From a checkpoint of a small mixture-of-experts model trained on Wikipedia.
Size: 19 layers, width 256, vocabulary 32768, 49.7M parameters.
Training: a variant of Adam for the experts, 315M tokens, 9610 steps.
Below are experts of layer 12 (counted from 0) of a mixture-of-experts language model. Rows are named router (the router's row for the expert), gate (a neuron's input weights, with its number), up (a neuron's input weights, with its number) and show model dimensions 0-255. Each number is 500 + 50 x the weight over its row's rms, rounded and kept within 0 to 999. Numbers have three digits each.
Before each expert's rows: a language model's description of what the expert responds to; "comes after" lists some tokens at least twice as common just before its tokens as in all text. This comes from a sample of Wikipedia text that the model never trained on. Tokens count by the router's weight.

# expert 46
It responds to: Numbers and temporal verbs. Digits and periods in numeric data such as ISBN 978, percentages, times and coordinates, plus words like after, until, said, did not.
comes after: " | ", "| ", ".", "1", "2", "°"
router:437477556532503545501499577489523630598483470446443525465521581603461424506534444426480378521554485465547606512493550506593508462589430493434486462544490465542438433504456436518552451510526537478521510522570500522435514532616525620460480513454583476555525467465531459441535426489563479543541510454548454533487494523539591478439551493541480558471556475493502455489496570486354430581546521468546649464507533546505546560552571573515511568447465565492556506605412498483525418444586555573477570550503497439592535393396432522513504500406465475416491512548437577502396503567477536515485500461551517554477532539485514497479478575439502555463528518433510502521487477568504488510432423520501500404507528489557427470444507492516472460516452450446513501516511515524467490482435415
gate2:448470514511536478494416522587527551516449475497513384469526574506512428475500430545591470449510542530648598447545502415503473408488472525473593554483521440526458529449465567462596503511451502454541540562423582474501573524478470475539510519506430490507459556557531515496530543401487442420471479513548570515493459428523454528472572456452458507498408475527649467495517556450476542496488475510554471489494483530416510493490499451483463513506480425445539470490430516468602567474491467490558549499482486515455499561446612545474498486406492465473527510463433405602544599501533499486488561529546567508503467512536519452505511505510581468457485523504523425504611577443485450413592469501415609518513441573507380531492570451474450431578482584449454370476509545511409453394491486
up2:461600506552490480534553445556509409460669500585508536533529420425583533571543516436425546552433565454432484531511498583522575554507507549466426503528550490544564523452526474644456495443528495553461534364491510529420425526498597560468524516501522523522590478458520497519500549488504557594478550499468431482442526491461503535483491521515525488457511493399428556511493533484467548537539642567544530514517499429487519460514430478496513530491415490492453515410457474545477474503529470507564442466514474539596656394525499532506465512462537562506432490538438479544413553564627419460416435456431458480544548539474527497440445519524509504471541445474431562459535579459543481496434459491555491550554549457456542512421518485441475500418464509447577602521492439468511449486492523

# expert 53
It responds to: Section breaks and headings. Paragraph breaks, == heading markers and table-cell pipes in lists, honours sections and tables, such as ===, | Party, | No.
comes after: "\n\n", "\n", "==", "===", ")", "| "
router:513457487457547507491489472466554528541475509543457467521453554467614518454451458573393660519456408461458639447444594501613522500561438415439534472475509572496545483517553510491486533483514525453411520508436514479558459430474438427470427441410449466541453452508608467545549439468594487566456556583525476459611562454533427477488537530442480583558521439464512577517571519467590504419488480475493510506428522572468570485472449567430510529506542481623509603462547418485465452522461516388494538423429461525517523528538489484563538529486501520505519557493591408542486475508442472532512464514479428457487468496378556573597526492528523503547470516509532511472516522549524470538540478538451458609557525491462556537562462568528525549591547496507551507501480452416524495519458498
gate0:565517596491581498553415521574425445543466443451520538432527447458544487529475466423525461487532492529597533522455560458449530468506428432541546505485480544500572606479518528512495503494534556580516435508513531453490472488514607502471548482453431553506482557502519584372524431415500448434539566595521430413533573484458414472550442514482548522451513541506476503459526471543491470537517638560497602396383391540479534525550546572541496450509494521550505436435453493489483507581533530523502425541449530489537543466525503545575523528462427423530567468419446435516487524553510446538486527506506398535563489436476533521555564549444512449514553525523417518512413540493532454493436482556450429542458464468506504461616551439499595501465560477504398535560572466612416503485556426
up0:555524600486575460514451511575429462541488468514501541444521461465581492527489482504491530479526459508561547509500576469504578517533452417462518540457507523535588507511582560545538474547486604527494453508436548419525505542512567491404494471484436592531380529464549525398531403393481468379545499563605441410574580449458438468465457549572495543478515484498542542536517466536515483562508608545509575407386382573469560563515530536493485503473441557517562458442442478501530520519540529488497484599517555492547502493476565549531494553457428494533475517417497472550415529483529492572472511457515434490510532387483518488559603590487519455515517502480463499457454565542525434533444430590502391544483419521476447474576495458504565446486579478570475544515486493599392522437526484

# expert 47
It responds to: Opening The and years. Initial "The" in titles, review tables and list items, such as The Independent, of The A.V. Club, plus year digits like 2 in 2023.
comes after: "\n", "\n\n", ", ", "- ", "| ", " ("
router:414590533500505495405392558500474545535449484406528462554557534472476466525474534548530468511521469450526489460466484577493554526594520470485495509433451464512437545488540488548471496502441512487499503549494578631532448378412592481524508433528432530592566492481420473421506565510524483559488523474393536535588423464505457524480522479492408525541493516581472479462476528468499545550472511437403558608445481534392565470584578493556405458530407422463517459525501532557483519566615552447568464498608579469539504536588466527446552519537503461520503499490413469545407544549486556374451575493528461418436509497534496420551534477441465467459504506535489541510498491457516490384481462542479422527470533425600495576503528467477518483423476562422478441574502484467461538513452531
gate0:569548578473606534476551445398489495504424548517492521525466514598591479543455458520491451497529475513591474517504435440478437486468571504530567500503390524471499546534422554483532487550533500604419439540485485596600392496538496425430557385465425537534530521447585404570515482428541485577494567491504504459589530483603576458493449494542425545423491599548465466510602438496573453405483480540456480545552528485527612555620527577479422445527457492453434516509556477497540526489512504444520487520494471521514521441510553436502536458432440537530543480431539485530453479436512523418541629544567521540439479578469540493517574480472447439480420523531553513529442466515533486482526537577490468421515515392486548550525441502491458530452473447533531472498418477488460600483500494
up0:445485536563595538490523530441477441466431525577425486466499549506533478532570458509448378541491582543482492516474493549465520572471503442511595501533486520392472538536495434546461493546506429612418514530470476592504450455439475433415459528452395528482506482402564501490506382389528440472570553550492433533484545452536549469500469476512419602500360508533528421430488423504514445365567474491518566518490527483408550557532544517520474548544442491485451537510538417465515477458502570497503588475452485406494548417493412528455554526394512540492557479496584510525449381499501521437458508446564463526543509512411593546523448463452536389531448494499557482481487577492528484435488569429481431516558560509508458520515549463545488469406458498440480456512458453532464574475518497

# expert 57
It responds to: Discourse openers, year digits. Paragraph breaks, sentence openers like In, However, According to, and the final digits of years in citations such as (2006).
comes after: "2", "1", ".", "\"", "\".", " =="
router:378425486501560484562424484499566509480467487548506454469504537425475522496494515580569545591487471455547492579494484422560515497500485516506578443382495403581522413359457593491499451556560581399561516555481493439486569440397405491457559490456487505528465494453449508434483504498556462578483522610473503557606468488514553536459503558542469486513466513518546471495615515469469391467584500483537464516508438520478514481480504481509475507387483454451524376539469508560546561455490506410623529532561473506383441561494468602504442530521489398478481465514489472523467473464514498491453523491473580542515468511417516493469461514482530519504513500546535476448554478471452442426558546465459582501486405477621546516477529451524600556582500488462541400435476476544504440431470549
gate0:451577559540527509471521585514531551395540499425470493590484533510558524416480477478518552565427691463521547550517411460498599500502457454509487482551542598455504475501441479494491507491501548536487491448570510521543547614491514448448435412444545458548560454476474403558515473456536470562443532465494439567576471449472575461487511475509521604505472419448448537402415476536417535473462514518556510500441481538559499530598517511383495576556491451450429463542627495479500500568514528544512529609469437444515568527519525509518529470491561538414409483441486478538445521524522524490405477516572394487592517492421514434600514458416508456467487507479551575521465492436492456449594428525507449562414488537485479480434559456493547476444489564459414541540506452483491462509503470
up0:429527525532527544480498528550566576421631489492506435475570594429476541423474531446511546545470583516542527516583467537468546462384479444468415398551487558482543378476467494454500529547551533436543537474524524511453503508479445526503401455525510441475539429529476408508496520536546428550495487478548460464537515420458571427487423447541540486502520446505379495513422493456374490499583574517558549485521489599579525560578482550515499518484519574477511458560544578555497568494524526549495462502529549560515572503543438578476460479440454535453439464570442508554478549513547493450493418518487441574542516525503485414501582506498600408517460496526536529519493517405461438452537487403490453482486509530487430461466461477578497439471554608449388457510472350460549483472569479

# expert 22
It responds to: Sports table cells. Pipes, digits and headers in sports results and statistics tables, plus words like won the, Olympic, Apps | Goals.
comes after: " | ", "\n\n", "; ", "0", "–", "| "
router:492518450478537452377515455467552483571550527502406512500501506441548469573526426490449481528439576427465567521532398449488588450548515411541549483481528548433579464545559483576476514470486471454381517475493548475523570538518532507441430374454432427537577437467493442556534474414461566538431555451439501523442515498480477546474498505531443558524490392510563500487589554453534485515519490523508592551552483495506395466442490518511572568427545459614509534511534506446484495527444457507504501497495490465576593414570474464484517489535563439428555550490490487461555476474498545499412520484464403391506431451521536477575492441424492476617488465518513466431558423464461468610519509464363561520586467594505537531522504475488485563380500545513513493558484504424582498503497556
gate1:524549517479579524470488578371455473447530338541555433524556453582463480588485541497459529475501636548552449525474389489449446530570518497483486530521424518599464478570603551484657577414513470498513534443489493547431500583539573518483490544562474546439442542492617441487500489526491484486490508479549494505538495624503552407466467484521423462507521481469431488552499513568543514444448477465529425516548487590569588471486459500372499494546360553432518532576510496484516517464468482483467470552517521388563536450405504492499438504524475417537436505465499547502491486394443498512563494530519469477468409472457514534527572444605535489532476501517506526508492496598572497414473528533531534487487530520403542476441446409487461485507454510548462555471519513507503556450439516
up1:528491481555580490419360490473447498498507460489562438498541472556539455648535482474436431452506577463571467532453419497440462406571465441492473504464551501550495498547571514402575449471480505516546524386410521558459586562486485547452473506447489455401501479533576434512472449466562518525501510494546537493544422494560469433460496450598418558527450459459490491548518482490554534477436464513569451490553558564450518468487579519405480496567427537438552529597575600469500394443425479478495543510538576374584487521535485464497524479508543547443517538509505564479413526443446534461508498481492431491462405455570500509565556448576459451554438477553537551464533537555551524477472491510521597517528484566477508509525529378586458480437414453491561527517531578470566561504514548

# expert 50
It responds to: Table and list separators. Cell separators, line breaks and semicolons in tables and numbered lists, plus degree and coordinate marks like °W, °E and ′.
comes after: "\n", " |", " |  |", "| ", " |  |  |", ") |"
router:446493451492578480526510594479542519496438520504486481464510471520583464493548486490531487516559499507526439550504570489465491568564497557426415423604459579476466407497379463429577485531535547465516476509549524495544420491451460511495564555512561480521464524498535440567430567482534530579518474487551445546554532495492408473582550514520456450424492460465456591544480522517607458529552461458512503471434465568437530566533409525481567657470536526562515487482526449512519503531555553450423479588477408441466509462448575488541428528527443540539511519493467575510561548526460517552548442554470454540473602512423514563524558468492554458472466553522546474450391495565559364504468510530520443487460557463581412476515418599456515501519544520438485542529553495417414476581358413
gate2:538516395527505539451466546478472542520498488582575552380517593505527430543600435555476521394553457646547449416530504470469559419623470562417513506513517389474401427445555508463537591503432496490451501559404458467535493462516486526395527566521430517503519434562430506460509504587505385458518532482562454543569551538497492550534587550467541476511515450510492586545484499438482515492497537536484580407428496497479533489385498494500515555537513554476530511401409464540555513511499518533489486479477523477487594462427558495520484483511494493430493486478502497509467539476511560522528459488455565501467564478572520560460443555615437547490463556439480511511529433449545546630540491505528533586501425454534555559511419588539487478528479481605420500493480591457549476443470472
up2:449505472426510370486516502492491486461485628485452451524590448451477483567475481486422566567459494482478507548472490507578540386491513476501424479493557560555548460524549427596511365507385448396439519502439435419530583487507546452512486483441491491507592539483408533500490371400449455471487523523458539576450526527487616467501507493444484547574408493515576412563499531507588511509431494475454488513523464527477518544582493536492489514545463467523480488554531471463564509529455511506475414544589362487471448481505503495475481449536502465559443586670520499475504484517520480463499474594487540570467423525515445561335531529479521472504518518533391485491512534501522419518555469469579503474552507481502474524490530560483392544516562457423562472487457553516469425514529517